Weights of a small mixture-of-experts language model, trained from scratch on English Wikipedia.
Size: 14 layers, width 160, vocabulary 10317, 22.8M parameters.
Training: 283M tokens, 4311 steps.
Below are experts of layer 5 (counted from 0) of a mixture-of-experts language model. Rows are named router (the router's row for the expert), up (a neuron's input weights, with its number) and show model dimensions 0-159. Each number is 128 + 32 x the weight over its row's rms, rounded and kept within 0 to 255.
After each expert's rows: a language model's description of what the expert responds to; "mostly gets" lists some tokens that are sent to it at least half of the time. This comes from a sample of Wikipedia text that the model never trained on.

# expert 11
router [123 138 146 165  26 164 114 139 167 148 191  97 135 166 133 184 175 123  69 164 132 170 126 122 114 134 132 114 144 172 158 199 164 164 102 114 145 142 158 139  88 123 135 108  95 118 152 137 132 107 156 186 144 144 115 126 148  93 143 108  95 110 117  68 105  57 106 171  59 145 189  94 125 143  97 143 128 112 152  96 139 117 161 120 147 123 136  88 136 109 168  90 135 140 223 112 152 152 191 136 174 101 127 159 102 110 139  81 152 135 104  92  65 151  60 126 156 147  92 109 103  90 100 127 113 122 150 131 139  89 131 139 188 137  77 147 127  89 131 151 149  72 160 124 117 142 176 122 132 112  84 116 149  90 175 122 194 137 127  70]
up7 [ 89 131 128 150 115 127 143 154 108 188  91 149  78 128 121 113 116 117 136 177 151 142 136 137 153 116 124  47 128 180  61  97 121 125 104 100  90 102 126  70 128 136 120 149 155 113 125 148 120 159  99 111 102 131 139  87 120 106 105  84 140 158 183 121 125 159 161 128 173  61  83  93 147 182  90 203 112  93 126 113 110 133 128 147 148 107 119 166  82 123 166 117  63  92 143  82 130 187 138 126 166 104 136 106 142  81 127 144  95 117 118  91 187 111 133 132 161  85 161  80 118 129 164  75  98 108 102 170 148 118 107 121 121 147 101 215 104 174 102 127  96 101 117 172 153  84  69 187 169 173 146 103  89 117 101 195 102 202 133 120]
Description: Final digits of years and numbers in lists or tables, and closing pieces of names and places, such as 2718, Jones, Japan.
mostly gets: " century", " English", "–present", "ensis", " Greek", " guitar"

# expert 17
router [180 104 117  94  95 107 138 182  77 147  75 126 158 137 170 166 191 121 144 129  63 160 136 147 143 182 136  92 104  99 112 185 178  88  96 172 127  63 136 140  86  59 112 175 144 160 144 154 158 111 105 133 102 136 111 179 108 129 131 101 127 125 123 120 163 180 134 113 165 200 119 139 122 134 117 179 143 179  87 104 159 127 127 104  98  89 100 119 115 154 125  81 104 122 151 107 170 138 118 122  86 145  92 109 133  95 138 191  74  45 143 150 113 131 127 166  70 131 111 148 145 110 168  96 111 162 103 153  94 139 118 129  85 110 161 116 109 122 124 101 152 134 206 162 150 153  95 157 197 111 129 140 143  90  38 108 146 151 100 163]
up0 [185 157 126 165  70 145 178  85 142 182 156 145 117 111 104 144 114 151 143 126 130 107 146 153 103 161 146 138  82  71  85 157 125 115 145 139 192  87  94  82 150  71  99 104 186 161 153  78 126 118  98 129 109 159 112 147 135 151  56  88 103 138 138  62 105 142 109 147 117 154 176 103  70  58 146 137 179 166 163  79  97 134 175 134 168 104 177 112 171  75 129 107 165  87 157  87 158 131  93 122  95 135 129 123 153 143 152 123 166 120 135 134 175 147 114 152 148 153 109 154 132 110 167 123 186 139 107  79 196 132 163  32 149 121 142  80 133 161 167 130  94  98 126 138 118  99 150 153 131 161 157 102 187  96 111 143 128 118 104  91]
Description: Opening pieces of words right after a first letter or prefix, like l-as-er, L-ars, pres-umed, rele-ases, plus opening quote marks.
mostly gets: " L", " l", " Br", " Dr", " Ed", " \""

# expert 26
router [130 117 103  81 110 115  70  92 118 165  58  86 129  88  91 153 148 160 238 162  90 151  85 149 118 233 164  87 127 159  61 126 119 152 131 125 129  98  99 105  79 149 115 137 137 110 133 105 149 134 104 110 151  88 135 113  75 129 113 141 129 176 108 108  69 151 133 118 128  88 129 123 170 103 140 166 108  57 188 124 105 171 101 191 110 171 132 127  88 149 147 126  79 141 162 119 139 106  76 112 133 114 123 101 195 139 202 144  80 131 119 155 138  90 154 178 179  88 131 121 151 123 120 128  90 181 117 108 113 113 163 118 142 118 145 116 169 115 154 122  85 170 115 102 151 152 109 106  86 128 158 140 140 112 143 127  58 154 102 140]
up0 [216 114 119 146 118 141 127 134  69 108 145 115  82 127 159  48 188  87 121 116 163 121 119 163  92 141  39 117 144 187  96 102 120 122 136 114 108 129 125 152 120 129 176 151  80  95  79 176 111  97 158 109 152 178 117  65 164 105  72 166 181 132 113 117 146 111 119 139 116 131 139  85 139 126 184 175 171 188 141 101 111 138 113 166 113 156 166 115 117  58 187  98 134  76 141 126 160 149 118 117 117 176 123 111 165 140 179  75 114 123 117 114 176  77 152 161 167 163 127 140 106 146 125 155 118 128 106 104 206 140 120 106  93 160 150 111 145 114 107 149 121  89  76 111 162  96 129 132  89 181 166  99 123 127 136 114  84  74 157 101]
Description: First capital letter or letters of names and words at a paragraph or heading start, such as De-S-ilva, Al-S-haikh, U-zbekistan.
mostly gets: "-S", " Kh", " Bh", " Bas", " Moham", " Dh"

# expert 22
router [ 92 127 109 104 116 104 158 164  89  83 118  77 176 147 173 125 175 159 149 183 106 209 100 133 162 189 141 112 152  69 114 109  90 160  92 137 139 144 153 122 122 123 162 162 136 117 137 105 124 171 178  93 106 131  99 150 128 121  61 121 214 130  56  87 149 142 161 122 160 138  91 121  99 148  99 153 132 114 160 118 125 176  79  69 139 116 142  88 109 126 130 124  79 131 134 119 160 198 184 103 105 106  98  90 130 172 123 109  76 131 121 130 140  81 141 117 131 177 162 172 126 166 105 102  82 145  73 147 106 172 111 116  75 136 135 128  77 157 124 131 138 107  85  99 117 174 137 123 116 168  89  99 112 179 172  82 117 127  89 200]
up0 [188 135  57 126 100 101 113 134 146 137 146  66 133  85 153 136  99 147 128 105  81  89 113  55 121 158 141  88 128 158 182 131 109  85  83 117  83 136 128 106 178 164 118 121 117 130 114 100 150 133 170 126 130  82  93 137 153 129 119 140  64 147 152 117  96  85 110 197 132 164  73  98 146 103 146 131 154 223 159  79 105 156 147 164 112 145  97 136  92  71 103 117 128 165 122 149 116 121  99 132  66 115 141 114 145 115 195 153 111  87  79 140  94  90 126 159 117  91 127 131  89 119 115 162 119 132  82 174 178 104 124  31 171 116 122 138 135 111  94 139 200 114 141 151 116 174 171 144  82 136  82 122 102 141 131 114 190 104 128 169]
Description: First three digits of years such as 201, 199, 198, plus capital R and other first pieces of names.
mostly gets: "201", "202", "199", "198", "197", " R"

# expert 4
router [164 111 119 139 130 134 114 148 126 103 148 178 100 154 141  95 197 132 159 113 124 127 166 161 123 111 124 165 199 145 130  89 106 139 104 140  94 117 188 135 138 110  76 129 108 104 151 120  97 152  69 143  66 151 144 123 174 151 136 159  99 126 158 167  52 187  76  99 151 110 113 154  73 107  93  67 154 108 149 152  80 142 175 118 121 146 151  51 138  77 112 178 165 115 120 150  78 100 152 100 170 121 121 138 144 151 136 123 162  70 172 103  91  87 117 167  92 116 117 169 151 124 188 139 165 141 103 104 187 136 100  87 105 132 177  92 156 138 146 122 132 118  88 125 152  93 144 147 175 157 122 147 143  93  33 115 106  69  85 100]
up0 [227 118 112 134  83 130  81 104 142 154 149 126 145 107 116 144 143 162 165 155 119 130  81 129 128 121  80 136 152 111 106 147  98 123 146  95  95 115  96 135 132  98  71 129 133 172 146 161  84 176 110 176 117 145 142 104 148 180  98 122  93 165 136 127 152 169  92 155  81 103 154 124  49 119 142 104 151  66 107  45 173 155 119 176 118  74 151 148 131  92 116 120 134  99 166 110  59 149  94  97 125  91 155 151  38 123 134 165 103 129 142 157 157 103 107 185 137  80 104 148 148 162  98 137 150  62 162 138 203  89  91 146 112 116 170 146 130 103 176 138 153 115 100 131 153 130 118 105 168 176 124 120 149 207 107 175 120 116 103 108]
Description: Past participles and verbs right after was, is or were in descriptive articles, such as released, built, located, died.
mostly gets: " released", " built", " based", " located", " died", " published"

# expert 0
router [120 134  66 145 164 112 126 151 125 109  97 134 150 138 126 111 136 125 113 152  87 115 167 148 124  93  60  89 116 186 110 199 155 145 100 147 106 158 160 117  83 160 140 146 148 119 160 166 116 131 128 101 153 130 114 155 106 113 105 120 195 154 108 153 108 164 143  73 163 112 135 138  80 143 110 112 107 155 137 107 102  89 103 133  93 179 165  67 112 158 138 142 127 101 170 140 111 165 100 126 101 109 144 146 115 135 146 121 116 159 138 144 191 117 167 111 111 160 206 174 178 195 139  83 145  55 209 113 188 157  87 144 148 106 130 190 131 132 134  92 103 129 150 142 136 134 162 159 100 169  78  78  63  85 185 218 147 161 106 145]
up1 [152 173 143  88 104 135 171 182 159 153 155 170 106  70 104  96 110 112 141 149 128  88 147 145 180 196 135 134 132 123 167 135 165  91  95 108 164  89 100 179 157 125  55 130  83 144 124 178 156 112 161  92 174  95 122 177 145 160  81 200 136 148  99 125 116 108 132 100 204 211 102 175  77 128 199 128 110 114 118 132  91 162  70 133  98 172 102  84 127 134  39 103 131 141 187 134 132 160 159 161 172 135 107 119 139 134 166 149 145 103 139 152 150 165 143 173  85 164 132 127 116 137 126 153 155 147 119 151 155 182 177  88 132  78 138  85 130 119 135 149 118 117 112  77 166 134 127 112 118  88 133 101 109 101 116 118 162 164 135 127]
Description: Single consonant letters or short pieces early inside a rare proper name or word, such as Bro-k-er, Hel-m-uth, Ry-b-ak.
mostly gets: "m", " Red", " sk", " rest", "f", " sound"

# expert 1
router [130  61 108  95 199  76 116  95  81 126  90 142 128  70 109 150 136 119 168 118  89 145 117 126 129 164 124 110 152 120 152  42 128 172 169 127 112 127 103 114 125 136 123 148 165  84 147 156 115 143  93 134  84 112 142 140 123  99  95 144 134  78 123 130 163 127 109 117 122 160 162 111 126 163 154 131 106 139 150 120 136 154 124 136 104 137  90 152 126  67 100 137  94 147 120 124 166 108 147 183 113 111 120  80 122  76  89 160  93  73 147 155 146 111 131 102 114 116 139 116 104 171 180 169 112 122 138 174 141 141  89 154 112 189  90 150  81 101 139 105 157 117  98 165 131 174  38 193  64  63 126  31  85  63  48 152 134 121 107 136]
up0 [189 122 119 126 120 145 164  85 124 131 130 132  76 127 157 156 117 133 114 116 140 178 104 129  94 210  91 113 136 109 175  99 178 111  55 150 169 117 130 164 107 165 115 120 100 191 135 117 101 124 132  66  66 133 105 112 205 156  85 197 139 124 126 115 156 126 123 102 118  92 139 127 127 159 113 144 115 154 121  93 126 177 162 149  34 159 152 135 128  88 146 140 135  97 114 151  87 129 129 131 146 102 139 184 163 174 129  83 127  80  85 137 160  96 105 100 151 183 153  69 139 151 148 151 134 154 152  98 132 127 219  86 125 160 151 125 130 105  94 151 110 122  95 137 171 187 158 143 152 108 179 113 120 164 211 162 106 102  81 105]
Description: First pieces of longer words, often Latin prefixes or opening syllables, such as un, re, con, dis, El, v(ul)nerability.
mostly gets: " El", " un", " re", " con", " dis", " en"

# expert 13
router [140  97 136 125  94 102  90  94 153 140  82 123 171  64  83 124 139  96 123 171 181 155 148 120 165 141 102 126 105  81 106 149 147  87 158  63 147 119 164 121 116 135 170 168 117 100 131  66 163 110  79  81 172 127 125  64 109 164 156 150 128 128 104 149  55 134 127 143 108  93 163  96 130 117 149 136  80 117 107 156 170 124 126 139 151 128 137 193 154 143 162 116 125 138 148 141 130  82 113 169 156 143 116 148 119 109 106  86 148 181  86 106 138 200 162 171 158 126 107 131  82 100 120 155  76 150 136 158 127 124 131 182 176  84  82 117 115 120 136 177  37 124  62  73 104 145 137 140 138 110 117  98  92 182 147  88 193  82 103  78]
up7 [ 60 117 151  81 102 118 157 134  64 162 186 135 117  73 119 109 127 105 161 126 124 113 107 180 143 169 139 118  86 155 150 163 133 124 195 128 122 163 126 130 131 133  82  94 139 126 158 126  99 110 155  88 172 147 113 205 129 149 142 174  96 121 142 140  97  82 169 146 100 144  85  92 146 110  76 167 138 193 120 131 129 149 152 113  82 115  92 114 118  98  87 119 107 121 123 136  93  87 173 201  98 134 136 167  95  74 117 154 174 156 121  80 106 185 101 117  79  78 134  96 106 139 109 183 127  78 138 105 144 171 127 114 155  93 101 181 107 143 125 122  97 124 111 119 174 182  99 128 236 170 183  94 141  98 132 116 114  97 172 143]
Description: Pieces of given names and non-English names, especially Asian, African and Arabic ones, such as John, Yahya, Nani, Sankara.
mostly gets: "ah", " John", "ai", " George", "ani", " I"

# expert 30
router [111 173  98 136 109 188 126 164 107 117 152 141 135 114 145 211 121 137  98 121  86  37 173 143 163  93 135 150 114 149 226 128 152 106 147 138 130 158 164 127 102 178  43  93 118 102 139 150  93 142  55 207  94  55 116 133 130 134 173 122 152 140 197 117  59 110 130 156  58  91 193 108 138 129 157 110  88  86 113 123 144 148 123 188 147 140 130 131 114 160 119 139 137 158 151 119 154 135 104 138 128 199 175 123 126 118 135 138 128 151 115 121 114 153 129 154 171 178 122  74 140 109 116 142 168  95 143 134 149 121 183 119 139 175 121 126 133 162  99 137  68 170  84  81 138 120 159 107 102 126 128 146 113 159 127 111 173 121 142 109]
up7 [120 159 116  90 119 166 132 164  75 184 168 110 144 149 167  87 149  82 168 151 141 115 188 139 158 175  62 145 134 151  99  98 103  93 103 120 174 153  80 121 141  91 152  81 111 191 108 152 111  69 124  90  81  99 125 193 141 144 157 106 139 158 134 186 164 131 129 184 112  90  66 144 147 115 103 103 114 115 109 116 157 109 133  15 158  88 168 156 158 145 117 101 154 135 170 122 125  81 102 143 166 115 158 161  89 115 136 170  99 192 120 194  84 115 138  62 104 117 111 125 122 158  95 177  96  94 146  93 116  85  93 148 125 104 159 164 115 146 133 101 133  94 100  94 185 138 154 129 110 118 163 126 108  99 118 139 127 172 112 133]
Description: Final pieces of Slavic, Italian, Finnish and Latin names, such as Guardi-ola, Tomš-ič, Carni-ola, Pancrustace-a, and colons in taxonomy lists.
mostly gets: "ola", "ina", "š", "ira", "ić", "ula"